Below are experts of layer 7 (counted from 0) of a mixture-of-experts language model. Rows are named router (the router's row for the expert), up (a neuron's input weights, with its number), down (a neuron's output weights, with its number) and show model dimensions 288-335. Each number is 128 + 32 x the weight over its row's rms, rounded and kept within 0 to 255. Numbers have three digits each.
Before each expert's rows: a language model's description of what the expert responds to. This comes from a sample of Wikipedia text that the model never trained on.

# expert 39
It responds to: Odd byte pieces of CJK or Thai script, hyphens within compounds, and stray word fragments in codes, URLs and names.
router:128139116151139067142129130129114093159147121120167148146105170136134112108121134148176114083146145076127152153142109123119095161105113140160162
up0:145187140158107169090187129133149104128113154142091086123111078131166137128135118152143141088127110121135127111093113133130078150186150141151144
down0:118169128131217074176132102074171130148186129111207080090116123124144117086106125088156152083123136144165099066085100146070143139163162138167147
up1:140154171124156150091108174089084146138151192182113096160142148170178142131150139133154130140125141121136126101157101096149088090115096164154151
down1:080181091156157142148121089111142086164097148162110109138145075147140081161143080177162131112156137120144126142155187178063078134134112158138126
up2:107119081155132147086185159111124093164131206152158113086164063104129114099166112116181136122171094116105160117177193096099116087175087127189160
down2:155117172138145209194078117134160099157170077082169149081114111127110080127166167114163125170141115147146148109110121082170086063156116130159138
up3:089150100121116148139158112085115106122120153163148142128062099144152105124153103167098153114182130150113178149116158119161070164146112133157150
down3:137145074131099091114101160108075117088098206096105092177115158171148106181150140113070106190112133141109126145082156103100192106189115121123155
up4:117153042195068213174151136111138092129136155140158122125081057159119158136129105169130150122133083103107155107139114112133142077165126153148161
down4:118124086182151119121093095100107076120161154116096166141199178165093146180147128139169118171171186138079163150109108161081134170133110093166125
up5:073105133137117151176152135082086092136093207157135145160106094138183098115184086141171159137176056142152152067158194119090083115162108093124137
down5:146154193100096074107098117144109106113176118200109136096128144123162111113147172124050142140129155169081074109191192132120109123093182132135079
up6:150112113102135073123116117109141109087167120147144152188139091085132135124097176133135092133151065126151125123113134126084071124150064162176074
down6:148088132039118109077163152143097136138118165148119179098189128149158131127105150154101146159166133138106094171115147081089115147117154164103154
up7:123154073111106111119171141144085106156105146169108119106147107139157097106141121152127187144187166168122156161119149135183079106171143162132167
down7:118179146086054131135162095132112107105179142091173163108101136195175122107106162093174122100137158084179178089104106120085178098112152155122123
up8:165135147137093139114087091121135113106107183150117127108145048136173164062151073107122157102140067177176132080093123152097117062146135170147110
down8:139187138141161156135153141103107071097138130094123156158116125102159182109190134150133127119112158150127094161150136114121164109142107134156077
up9:115111153176083100092141100119151132122136156190132169076078089141127120065149135127105209071138101124143153125147159144085089105197119166162117
down9:153171144144126115108151143137115060083114108137147150150128107138146106140154130140126132125084150113130089063151136101117073097036142167138073
up10:150129148174119181126186129113111092126140162125152159078097061145080128109166124159111144130146054111124140102161171117153104105154111174142125
down10:177177084160096148160169161123160148158144075112091080116145151141140107089124111140139119083064166130136138090171116166176093090087091149115084
up11:061099108209068102104144190096109113146109191170097107090168118061119113102182117143115167133099114132098129084126153106109121092194139150155150
down11:150177121169092065104111124088172188113128103200113068125103138071153089146120142068140151151105124097113081159138162179196126147099116118099180
up12:123126166155111146137139143139137088129158164180111203107130045142098099137165089162133169120132102124088104171129116096104114096166095111126147
down12:136083104142124111105052093099051062137147128135112104139138063101096134147059099197112139067124153123117106139139192082172128108148104150082056
up13:137150120147080157142121117136094132091167158166138105094128124127129204160140144128152165160146129109165196100143137129125107090105130161130164
down13:119133092096135127140179180130123106128079105101171082107088100155131132096104107154066129131113134199103101100169115150122110093094124151163126
up14:178197125158076138131177127132110107094097158173110146158093100151160128104184147122148172107158092155161116099118144101104133129167113154156118
down14:157119134172088169164161155094071093112164168155159151136112085125090148141160090083115177145125146132090116057078075186129129142122119129147177
up15:162175111142051084106161129154108079129075152163165129075137104118159124095133126109124199115157136129092199129168162102115094112173138145174122
down15:121117133103127090138139191088123169118093114169138200151141147137107093144113158104176060109138121123136121102156146095101096155140155097152120
up16:112156161093128134076178123086102062101158123151155088142126186128115112131153179110155113181158121115169158109131129098124084140156086157191134
down16:161159087163047164133145063168147108110153140081109097121201113134101131150095158133133104147143175146143149146114123159164095091147107118138091
up17:121153139154115129068173177101097106131084183141113180093102144124113166147151087121096164130159172151071094156093113108191112101179172129132139
down17:074096087158095115147111180160135089077162082152115091130160120130183112189146152116082131118090150169155149167125174161123115102141155140150146
up18:089129103139098120116154153153118118118070172198146082078068061079184100059142154130119189098134119178148153115190164105124116096178140131161131
down18:113132099117103116190075066081160161172144129141090132175118161115119166132093139129122140160169126095076166086090130135137223136087130114156130
up19:120092147121085129122168105129152097108091152156232150117097104146194113097161080119101180108109129134198171130132178109094135095141120129161095
down19:156154129183062144151151104139099124113096080119146173194128133131137126103109156090157163122084158140144136104125059141123149117115200149197109
up20:083151141180071153154127149104091094088162166172088135111150076184185093144168110151106130115142097159147165097182092105114159065160103177169174
down20:115169092177094190088182069166099142174155168108136091155175111166152176169141091101164109095152138069153141156122154164101132162088126171124150
up21:141154105217107125128159164118124118114078175175129123115117095130161068116140166130106169120169146127112126124142115132156083099169110149130092
down21:175102155105122092123116139178122155169106089138117152102138120102088058112105116090149113108126136143137095186208119116109125115146133156156145
up22:124166181141158102094159126134135107169116175144078120067156094195151160122178101112141164107150073135170149082176144084123055116158134143131134
down22:100100087111180157084122088153118105105163087071054165157164113071143193081161138105152108113159111075128099134086089167132135123109089159140186
up23:089139139150101126153158071131093103108143161154149112110125124154153135105130113144109156109213153117106180132172116125154107153162071123140127
down23:103092116145126115156120183101159135162131138121132139137122160112109150151125191107166145116147145213149174094100112095106115117140140072081144
up24:142136099132097073106136150123090077114120157168143125118115111111119111108110112153137193114143099049157170169139193116140070106127170189105145
down24:158110148151098136083097131145057116089128075110142105186143119110198089148145086132154151147114119188112094107177153120162079154136104141109115
up25:128072113125093074133161115137096110143104137129149119154113125154154108129121101163161178139174085106124188114182127093104114090150119142155154
down25:111143132131113129113125179102099107122121107126141156158131137178113122164086101132163143156177159101202142117166184169123094088123164153189109
up26:119130123200069087130126180109080156141200155161164180105139091143151121108100156146144168082108093101104130073157098117093068130154106130118133
down26:139177102117090196143100148092131119117160110162127081147131175160157158177103204084116116166133106172114105143176175139108098146137139155121171
up27:156121068142152087174173147153101059092152154148185183145146147151143153120145137152153172090149122124147130132155113087061093111166133165119115
down27:138166141114068114157083141113096114137135131090149108078208144104136171100138155110137113143083124070143096120119112159124142164100126111163044
up28:146169078138079093103128097101134106123109111155086115020125089152157097092144081126156144135184144111119134136118194179128112100099133142161172
down28:118218120152101140131102120132170101124085078175140207129136141120161062148162095108093107135160108154120070115089163182074146139109120076128098
up29:104149077156090105125136156091098098153172168138146142136130106088141177139158097076134160075149120118122143074187142174127122067163073165164173
down29:168093110153134159109175124141129112062169138086098148107113092126117149121106112165173108139081147098128157092157115118138139114116178145197117
up30:160170106120109121115134121184094092176161155141218131061126094155155109064132120137147152105117118119096099131122149122147116110194135180120136
down30:131116082123096115105104117196057110115096130140161110119126142148165101131162087072116172133114147092123067104162132097113171153133139067139131
up31:104128096193072124135124193112122129145122177187121131116122121153157117107135095157190161144140110128155167135121184114084077049144101163199151
down31:142160129153153199144178145140115110138096167143144123096092095193127158135093104168187118172124073112067169128135140176229090103157118125167193
up32:116127109124072163125133118116116099179127180149108097067079105114137112155165115140169143091166067095140145123162138155108071063167124157154127
down32:093137148144155091069165114150155073170124101086171120094093129110109106065146114170172128067105082121130120143120131075160074181087121093090167
up33:075135139175083163129127160127125072199070167173152083084078140186160157092147074148144185147184156117120156166089209138119069107163098165097162
down33:183178114130108161140152170091117145127089112143151096079135070119160092135098098131199122143110098120139080132125161112148101115137118111142181
up34:120127110127088113098110131107109096124195143159143148178133062170132114108181109140116132151159081073069154107112128148075104051170083154106152
down34:195102146117085076158158077077111098106083127114080139140137102149129196099123140150083110081156148136122133102183123158137098165138120137127177
up35:078170099190085112076109086122158135134152126123119189097082109176152135085166099081153134158186060138097111107144163170142078132151138140156140
down35:209126078116213116112183128058174105168114119120088187137110097099138165133115195094114123142063069156133119158082146103101081113196137114132109
up36:185172113128090098068113101160107128125141189169143141108126120124156132114162118158106231104155134111121131138149171151132080120135142140116143
down36:098102097156150107082089094147153114095099164137071132141159137138135107131151156114143131131102081105092084101075112157118089087122117141118119
up37:033119142176109131121190140152134101109087171176107121119119067116181112169173125136147142084159103146113149127121153093144076126145141118157175
down37:033147098161124127120150115079120148150151152080109151137137154084137124101116154147132137159129193087109134138075152102144075131126100102182112
up38:126144120173096104115173105132116109132093145190134148123087098125179127105119127155112204116121109135164154042112122134106102114100107162156182
down38:137076109110104133081135166157142120117123148111115142110120144158120182148128082144134142102131133083123197109222106128124131171129124152138120
up39:133105121146131078097170184147091100126165180193140081092135159091200143095149114109149147163190101143170132144112154145121068098159098113167132
down39:072175102112180128138121179116123082127095082143088097143124097146095092136173180154081082147096128177077085138191076104122133115120095158172082
up40:104120096148140109119146115101151090125087178180169184179144122141148092084122100179095104129157098160123166109136158103108065128167120182139182
down40:153169111155112182125123128081119144119102139169143129133104119125149064117084153135177137200176124126103077134123158139105128160137120132102179
up41:151106092183092131140110144141104133115104169168146157098118095125106090125173109142084182115168128096095116101122142156099148110153173099112135
down41:102131124176069150174115103172111140133120163127125104150145130143131097093082216153145135110169154051107132145140186128105098152123188025101125
up42:069077152144103142154128129106098112135147175176128105148083047179205158126150125134159164136148087132161180104163166157109110096165116146132138
down42:213111181135179097104095151163092128101124096120158141162145112144220140065155173127116083081150081155127104174142145137118131137085182107110087

# expert 14
It responds to: Separators and words like born, aged, died, Height in player infoboxes, squad tables and founding dates, e.g. (aged 32), Founded: 1962; 64.
router:136130062161064113137100173157126105130118130120108149096116155094195178078147098143128157131172131120121139138134153105144125091107156185172177
up0:065159112122127138099118131095129076115153103160115083159119099153102026093105135136164129123119128100137082124165130153101107129201166152048115
down0:127155119190133128104145165095141138115144135146141110124094080182112114115099104136142099083104092112086082120119118110086075138181139136127125
up1:125166113179158088146122173149152154153163120121119145057108162146057127115162150168120093130126177162188134129147121110145118119114110080115085
down1:091168153119169088139117070073143187065115178101094117119116149118120091080142155122150109128164134135185123113187152117147248151136102174144156
up2:126159202163107150137127066144126149026137136148139166146144146096120130117150083035142064124144173119132141135130131094120133122111112118197095
down2:107052040168099101132077151072073095156120130167118146154175150093153102132153109139092172140145127153100167124068115166144123156138154148058182
up3:205123088151100067105203127114039116151178158114145196082124133057149150105143105127083193134075101141145162134169109159134134143120131109096142
down3:117039138107138147184139108156113144154139073102123121134150095112096163117153145119119119189123168153165154159103088139168150132101110147178090
up4:147133181118156140122134047089126169108217150129137128174088134146158151148133130141124168123133158123162115122127142163030139126193116124094102
down4:118097152129157145097151137200175159143125090145110126092142139178136078089154208121095066150108120155176155126130109136112174128118130112102141
up5:193139134043173149085135158158077102108138147085137103146137156091095192175167117070119114110128096106145106073096119141115099156143137152153088
down5:109103161111151146143126115152074094104179121091099149106170080161095124084168031175117142167120088153067169128093194160101134077123120067139111
up6:148142078134102068103131047118110148127113153143125149103120118124143135098125103121145189110142136070085207119133152070149140175117159130089112
down6:140135089124120088180160068090168154118103171140187128174112118103174176102122110128125099088142133100176102172189129110172101144127122134143122
up7:150165105112204139123158106111104152130170128119147128113062117169067142133101128162126115117070183155139142094170080147125112120137156104112112
down7:095134077119187142133143103109094150072124126129103099102126100173125136122181177126161153101119064201135134090144176155107117103169133145181178
up8:148175174163109173168099106073106144131110128091166239089128096124110163131123110113129197155097126126134166136162115139128130128114123124179070
down8:078159165141134137142115110087097103095098121150136121115153080116134172102157166139049134083083115118141056142033126127095105145128091135172151
up9:104137118100091144089080104076110114131108109106109147110055109149173152060116135142150073129138164143162164127106196167040147141144115118114123
down9:101140186142117148155116109107100069126105184223086121139162193150166172165117128110116114115123112092078094147152171138149163144103086087093120
up10:104167158163190126154142126130137096099063160109095129065102098137150099120073060167152146150165135172105111058135124092160172126162112148151157
down10:127127184139148097109095119079096144099095156150086156136186097111083119136153156103154118110198124194134113142105104164120116108150161143043122
up11:114207128132081165136103115120113094111176085103176105082121133127138139082077066152115163143106160112097148188152115176140137123095119151159157
down11:101076102123126164092146107095062128088181120162088098111068121203113144137112120109088143101126150074101133175127087166118159132210117175114107
up12:135130164152114123155077138164113166122131152114142156107126123113147149142123161094139135114184099167125143138140183175076120101136119128163091
down12:147130149118149156142114123190067099122124137117146168130184020142124155149100175107089124121111107148191149123095088107113125142087153092139091
up13:069098108162139131161138136119114153109127136194118117116104133119135095140132079105122067137131083102125106066142189098137127090165113201162134
down13:126107125165083090153217143139115120082138185185126150133104132127124142073105074105161152157157157106075108127149153178176054176146168119119146
up14:159064109156187100107122137144116163136118202158093159155134116155121142145193184137146130130206180167131153101106108091145120150139103094111110
down14:133169140168112137140150156125160110087067150132075118099109159100112124058163087135109082127177150109089049132106139110165126110158159117117084
up15:111185111111135096067123109136122095145114154168138137137129157096125105150154148057101131107100107095095108104127169184117151105103117157152146
down15:166091126127108158135095094145094144100154081131199083212190118191151097122116132133137209093071101098164134141124149099122145087096107096070137
up16:138118148120125116078180132139104102136168120144101063134118115083083124129183143138150114119154070094103086077089145136135061168116067133093120
down16:140113044110167164129146134132167115089125141126130148202092103173088128173152054132095163173165177108130107107143103085229128127134173187127121
up17:150147104146117118104125158136130118176146137111149125148136141128078185137126097106125190107096094098115175104108165118134098170118136100179073
down17:119109157102136045095149133171097155124136103081082135145113126111163102183127139120168126149128084136176150181141069091140132096137131074179128
up18:130153084164144147214138151125087076141128139139191125174102119183106118172170045090137136133132160131093115096168159128125171133138085125102173
down18:140194147154096153158098141171136170074123144158196120125160080129157098123123104109119142139112132152152140099072134135125097138156141075108114
up19:125107116145170167121132165144088063183165162136225174118072132100144147097123132089130099112122124145127150157120081054156138171116126136123178
down19:165120180095188159135049159129106163097160134121138109162133134179208129081174146118077120125159130150087191139135141167185106165081110130064112
up20:119162148111169094209122152127100096058104098102145111170092134104118074128166113102148088137092174144160156193123140124154123109133113150125128
down20:163168098137106063173133128144161122180123193159146136109173133088150051150098105104164115174178162156154106091158132158137130141148165135142126
up21:162125087119137161049110121094054112145149135113167164182102134099144161159117130111088117095112091183150089067133160135167077149133138117132096
down21:138109107125120131133085102119111191139126166119129162082133130151137121078122194170083120112143127128103110140183132142158110132059131068082153
up22:117151158135143055106161132102154094066095160122114202136122131111130150089172067154137153150198174140107141074183128106144084161229161136061141
down22:140102115146155100114127153080139075161063159124077160079127146151087091174142150103079091105154130125174127103124087160099150128122174108111184
up23:112131131134096132147165143100160099255075190156080137145127070146142152130188088124165124130111101123096114076116110115120153129161066126105129
down23:141125092163059150085103119135129176145195086136122078119101130141125091106114128124065167142047140096157185153102138106144075098121125108149148
up24:122177132103106115129173177135113119140076141145176118156188100105140058175171077053123194144090098072150080120111083150151112113164099119074142
down24:152181063155110086135172143132136140115179151101148087120163141164088074152121075085130185137120122142134149103147085096176086124124078138104115
up25:171203125140106108134165158136145050071067153130103137051138064109129077116145039145139063129114068110095117119118146150129165164123074120180142
down25:145095127192148190128133131089082161151134102121075111065155125136176094178173148108159151126091171165124151151136126129099176118163059087094143
up26:135135159180169120113145122164121117187109104133183170099140120225136172167080081134149110103148156003138175121084155105132103143106141150189110
down26:046146123152108104172145137084118143094081140099149110120102080125129145095132100164143092203120148132096105152104164116103115104172132146157148
up27:122118168170176140154138104101149127182096192143085167132075129097137192100156060084121157146130151169116148075161132088142087116108141141156126
down27:084139115121141089140103134105184098118102157129085090130102168112115159127128141095049135121134143122140143083158129153112081151130145124137084
up28:128119095133134140074120178124120084118112133157143081123167044148117141065129087079192127102113054161117158130155132153121141124171139130100184
down28:117074035126119098126074074114119197035126120173177106119040137165153116069053102159146090171100084139106123152115145075124095153164143124158100
up29:143157101157055141096118128146181059064131160168129183108107084113173129098117036134149177145126133160109125119160145068176158106141103147105127
down29:162091036128121116131139140110064140092155139136121126096089141139195099127079109124129107149122132143141160209135164124165086202154187095126153
up30:092088129117125093138135147130092165147184079156111116095088166179081120115179168090111076122101139122146170164114149115108091084105165078150101
down30:118161114126142147115087208077105098125145157092121085177141104090094119129147164155162160072114094174150158137131068095106150145093083153113150
up31:145119120103134099126111134170151080109151139126109142077126141135145099153125120157105138091163108140152127098150109079090165083126154096128138
down31:109180150128090137103177083085081152087176150157154140149096140155092051134080080160118136128126180109133144153178105118130186148088149136181136
up32:058143117144097080097122079127130111106140128157112109118106084135085136204071083124124076108158168114142111139123137149085090137135120079149126
down32:116160131066127186123092062195145096092105093120143101166156173137173133120165174171114167146153095149117119194117150165149120132130089053114065
up33:128131130116153154127101182110124117178155114142090113053083185099097125124115160162093095108146146124149164083102203085097119120147115110175150
down33:141147220144085128137191139130198175113098164180157167140111121134177130179155147113150157062105119114133141092152143083169139148130111085087087
up34:136119228107116117224101168090095120091102125148115153148093126183161127151106139163131162082143139095129090171128101122075107117115141163127134
down34:139137191117163180140092189157170067088128081088099107127140152180107106152129147162113165081135097149112152124085115129084136149111156125181102
up35:083150146119171133113136118134070140124122105089206113173128094160100186113155125091164112122131134091114174135119179120090126152108098143117154
down35:132167147158131101175101143085182136132112161134105121094146151097078124115161108142151114121127123155121159179049114170158132094131109143168160
up36:081117084141128077178170154146130082154081142104119048063104134109142173110154138157117164111092112073159063139096113089119175112143111151115130
down36:151128071110094116090151157129097151152145141134150098149143097119107123158127097090182142132113142152093054134157110124179186117183099120115091
up37:111088118144099096192145093125085154123159096142145108137132143188123146147095085099137112098159152106137094172141142160102120092123129160135091
down37:145141157152074178105126078136166173123063106087158139086127115104110049085168165162058138127086124178165106076126090104112093097086136092099157
up38:177149138147117109123145113137061130125129160156190152081108135100055197126174126078114128152092120158167102108152151133102131131165096118134118
down38:139080186176114110094148174068076059147146148171102123136098100152051078119159095104081149098137122096087161109120134154145129115163113141154151
up39:129087099167123114099121099130133186117092113083132087104109117108139168081173120064191031143105080094106113102129116080150134145176105087122155
down39:156160114159151074158088101141131152106125165132122154129115095076198107137096121132099128201119113168109157075121094115130114149128094141096127
up40:175102136212148101114141194139117164157154158111082067111095075145097130088138141159201103102164087105128166142109030156115126162207202115140102
down40:181093130129167113105141150128150116088114135160162133100126147081143085125105129138076113106115199140123129151141139109063132111138119138157114
up41:136122092137098124082118066100085134159083094146166045136130173173124190142174148139143105136164084081164116141197095171096145046104144121120145
down41:097139145151106102102153115084110115058153085136119083124121178072146188124092143077173124098116096062123082075108105101086105205113139149138140
up42:187127136121128147097111133090104095150119151109082147218109172147161168103158137101104167144182149125134142094147173097114131094155097156106092
down42:165146079154131127118137135198135118119141096150142134066070133142100059146136059123122116082110163140109119158090147128201166115127121096135127

# expert 37
It responds to: Mid-word pieces of foreign surnames and names, often Nordic, South Asian or Germanic, such as Rovanperä, Haldar, Blumberg, Punjabi.
router:146121107132121104158109175121047058119085133146124126111068119091119093118139162135114128087144128138133145127149108108155109113122156169171187
up0:123112096181128102071098139156116072125197138164152156095066122181177153106115145126202155112155138114068161091148113153079058149133117078127177
down0:079144144113099149134127137088176123100115102153160090116155103077132102134134130165127183147110106143163118107142136107100059165160124160130089
up1:158212205105153098123106120078100118158158124164119149117093129098189116130122134109107154115065159124131164138141130165162075153101142069152104
down1:160179095140133147114073098131105139129069104150105113131169057131124167138062090145151170057124135119223130152168175127098134120086120085126153
up2:129174144120140125144138134160135121138115176123176120121118160142131032098160120096121133076109158146090166158105138108096161158094157172151132
down2:081108122116208129125141154178163149167096094178129137125113136131147082120165145109145132139167130131092177111171204138200116107094132117208146
up3:142105079124062115159117156129103158121170115117095142117133097073123150106099105117171104150112129156158207125133132087150093053109045193083108
down3:114137109166170182090131126137095170118159132068118124112151114126160135100107121164145097114151101166106114093067067096137051140122170100141137
up4:171232142162158137096105133071127120169095120131148088109104158124155120104147089142157156168141139136166136092148132100177084035128073146173138
down4:086171100138163179145139136098087148096156138190097074126145144173176154154107110132095098133142112134136130118100149120106108079134070127126112
up5:126150084115157117111138203130106127138169089145136124012185130087132136134090147088062086161071091164140121154136138111129129123201116168153154
down5:141121129107142106148120122122131102099113136118119144148184108141212137118114126161107108123153115126127171031141131092153125172124091141108105
up6:109120105183144159159208086091128168173135109115195144117130105093077081120162139133173163100124125182063144199169166170144169087151144125127097
down6:096117193104201146128113177162107143145122129107071145138143118156114107106142138133149114234206096152144151185153095127155102092177099133141093
up7:162128097209124154171148127078087163124151139162085083187115149072093114125187137128108145148143202149146101130118158116086098155155082115179109
down7:138128186141127120173127135086140140094141116163106106143110133141096110134098123157127111152161036116092133111136118101187109153137125132064133
up8:157086111120103159215126136121130162125125122171131124170193181115134140150131128091134123075142154134140121034124123155116137106172118110134138
down8:114103152126125196067153081192153146076169133071135123046134157164126128146070144115124125151097170119127103126133102085123164154103139126120181
up9:144172081154091101120121074063123129168148136120165178116145111153123160143148105083089171129147084129129105112137116163156117108158138130090150
down9:140052143084149116121119094180147117171157112153132115111159158145146055157123104112103156173145165193081059112147178134099213124119058152094128
up10:128118138148067077090157140109099139114197103136102183107129109082112132110140129154065102126164127153120107085112134152125109113132110125169132
down10:113137111143112154161139066137097162149124086167097127158109146175142142115138194113090104131106148151052112113121123087134149134114156131106125
up11:134155032156156078145069143079184145109084106154077146114119157139158128141120146177110113130091110168086120142195151129069102147176134102111192
down11:093152157127123149143116164192122093102083145099131120141186139117132147132069105062133100128133157094128085146137146139182146106107044111079162
up12:168148131121159094119172120141149080099129145108131136146051086118170085124106161093210130084143109146095150168084171137145104155159151083112132
down12:105181154104138135111208103106129078179107114079162126152176159134123093118088155108145095138150099134080101131083119147154124098076134140160173
up13:130087141122139097120173166081134129116149138113122127133159147141105166128120103101202174134110039159131229103157154085116136155200044160107100
down13:176154156099139118116081156176120121104139085080093129102161066134114108129139081093113177128155149120094147109146104146080119121150149177154122
up14:103096104178176141134131092113086128157079159135113109092137137152159112115144131113168144113153073175106134116089117155099078131135167172151141
down14:118122138143082196138163167118101152071091065097100136145055100084118092104145121092180147141173122123117085145141098058128151121094139149057115
up15:160145158178143123109112187114132127100147110130152110114115060122098189122177129126103182132129129121088138149162129169119159144105092141100171
down15:148145123110048131106161141131117078094140130138096139185110204128102162143095135084146146122132102070125137176105129158125127168148103076090130
up16:062159120153111126088075118167135138192143173164136168095103114126150096125170121159165119121115163048105105153148116154113150156085088097094171
down16:158157073100173167121129087112090139137146110181160101146136118109116110166096135093142166156068100161085152120123147125052129149127157136132174
up17:154111102110149128129085118098119164131117159061177173096111144139138159114109096102130139111117143088171057211094121130111121094154111130099087
down17:099105110146103131145111148088117065099143141089169133086145152162100159173144150103140062128100123164153138067105131172165082141148126115092153
up18:159159140143101131167143138151090116108108185130128156109142122183130165127131103133133160140073118123078106088082120105159102194164164095087159
down18:149166078129153192080111156150173058156134111132129128081079146200144136099134143128171129145151156166145106166131112132170124178038125124150087
up19:125172161134137142139164101087126100125178148135177074164132102162131124111175078095122126163120167137162138182094101058130098114163114175139126
down19:079149097185152122121091113128062135114101156097173114116150090137170207131152189180084138203132089160178128137133084112153160111080117128181074
up20:167141147114151112187071134104116129147117111143084179146068115164135133115121125074176153094156173167106198130103134160115108075110082181087160
down20:198124167101113157148161111139084152158144108103146151079115092122099135115071073089137124199175089169069084167173149125093095154229207113094097
up21:108160120149157102105101147065148103142197163133105164117141127145192197140079103135187144168126104103145120143177158153119116113177133060116170
down21:043152183137147154101126132125149138124136157126159136116146102095046187155172147134167146135100144113154161132111179132088187144091092101160147
up22:190115072118108172136115110134091135098085136132105164161121148173130100111092156179082151109082126107146170142077128158167117084125161092102119
down22:161154155102149175086156193114078135078158136045094155117145135105155113113066130107131110187145109139113050149110176031126133128054111121102115
up23:129109091132113068099084149151182101127151169108133103093185132164161107153129166080081125131115101125131089092175102136129114134143119152165167
down23:159049169152102111107070083165175118132165091108128142107128098119107140158206153134111091149115165141162106154150096100155141055154156153187064
up24:088134134100104105089112157085077116104111163133132129175183110143108135116153140150129150113121158099193176055141098094107127124097091107124168
down24:161072100157119182174145170134151094135135102083129132150131231141090178180160145132116186150154092159125165204127170209107078167078153113179110
up25:177173163148059115111083149127152124133123150081132168200148077144121140102158069094107188123171192156141092121115094108046094137115151120132133
down25:107103118095149145108074142121127182107111146115132122101191133097142099141124126122115138139105101148146097165107143174074105123115114102115167
up26:163173121132151137100148107096126121132095153147145108095095150192103161117120135127111095082126095159125130131167130116074138102117121148079140
down26:125122122096155152153197167208039126144155129154159097164094144162125124101124077169111165111159092107141145150132097128108137103122108139074102
up27:193097089127120115122182078097087113089100087118141172123189032173086188118165148120149210092098147150110165130134096156090094161120110155154170
down27:089139123105099181101106113139163087168144110188168093191135117123073065159100114137139137158145119169092123105132093162128091114167093169148194
up28:035179204119116107109163132127154083112123173128086063112080115161093083142127118158117208150123083097052138143209131114107098149094107106085141
down28:153100125179161094172111123162127100151096135149158181076158133100208140154141155097126145159122121135095167195096141094098159107104104169154115
up29:140106126119119130097172110131092145114129144137127114171105112163152071098178175164156096058117145196091144118127133172108112130162134112104107
down29:118105120132163133082163114122121094108130081143156063112089081117140169110059133100136094101167135153124135156160155109106164126190134119110073
up30:116140164155114164150129193178166109127107176171115154044136124104137136107090110144183149096093183172164092123183170135115115146175171129110145
down30:133115148129142125107134172147125175123105117160123120152060108013106150095109119091074114072183130101155086136094143185105188165160169151065075
up31:155186158143077128114077107061112189143133115152105171187128139111131129124157121142114070118156130185123154116140112163106087130120100154111099
down31:118074135151153113119195153169113130176189141146114150123108118121141132182107150130099158134124145104081125123131206165114095082156144092100112
up32:129119044164137096195170117136140083103089165137123151091157136104168126113190125139128135118145119170129133168164150149137139114174119169173134
down32:146112128141071165143087143156147137102154099128098096141135131156107141187164123183177147104113155097112112085163152141125130119114105102142145
up33:144129120125168119152135161114153134088112118137113059074107141067112182136138083170154112154113140097095167136163111188121145134134127082158189
down33:036104120134145122141157144114092169133115096121110121152170148156143126123135074184160155105088157081117110178095130190188187130124077128128092
up34:083125093129095112140188145158091124117132148154102127099241127105099148117141124155115111116115119173151052154097219164110147125173151179132148
down34:168118199132112096099081094157184107089133106137152149132123148100093117172101081104098155137117039151126127150141143182101150143158158137172114
up35:139136175108123135154126117159185141093181128127102147057135100134137161106117125165088057123152161108096167116149122208130071102161179186116108
down35:143141144145137186168195129131124187101115110145151113146172184085080130150192132159159142146134124155145103088118096114143157128141096136147159
up36:091189089175133122107148062180115097157194148198085110133128094107127179127133130112087147123145076132125092163132175118078114136137144139132127
down36:103095124120133125107092155153178119107165122105130096124087100084144137160082150148147196190083085128159121184101088140138124140118150138156159
up37:041089221144109130157150091082074157171139106190127104110125069124101092161165111100148109181221082138172081124109124137162143181173115099154127
down37:092089120156079168124155126141165143171156129093154139098132112161105165161104165182158170125128155151158174069173099115123098112095176117128100
up38:140139108197147146148124107153088131209116137175187152102145158119116164144150155143166201095154116135080077090129123140142147126173154130129131
down38:076122125125152106135163130176158124102182151172149151139089101095149150138090143171139105069073152128101203151135161112157126120102156098123121
up39:182187119138141092086126123102070112156159154113179153214078148149099156147086093052203163177094102125126107121134138124186144123135078158167126
down39:138120090165105166139136114132106093102157111128118210113147096121102184164138098110130192113177154116059182103114110132109158057153145184165092
up40:139095128102074102160159134177115141121143169125172087106144198151150099119168111132131114129149152066112144145137142157133136146111163119105066
down40:168123203125144143062109170226105151100141146143196187172108153162148079155137075163135129120172081125163112139135152135101094162129076128127090
up41:090115171095131130125188128133109100139185128153098138141105098060120083098074114133150123125105166116123099151106110095054144166176138121149117
down41:121067079150130119138150127182183160137157136167133154125115189117133105086166133199169086151157152205121069134108161118104111101126109161093107
up42:123173104106116141154148140100112092148099176116177158081095094083136138075096137098125180096150140066145099128155161187116138106082112122207102
down42:112100079112043141105091131120136109090147124152122133135120107142151167095120114079111156150073088121135136119110180148135190142060058096129155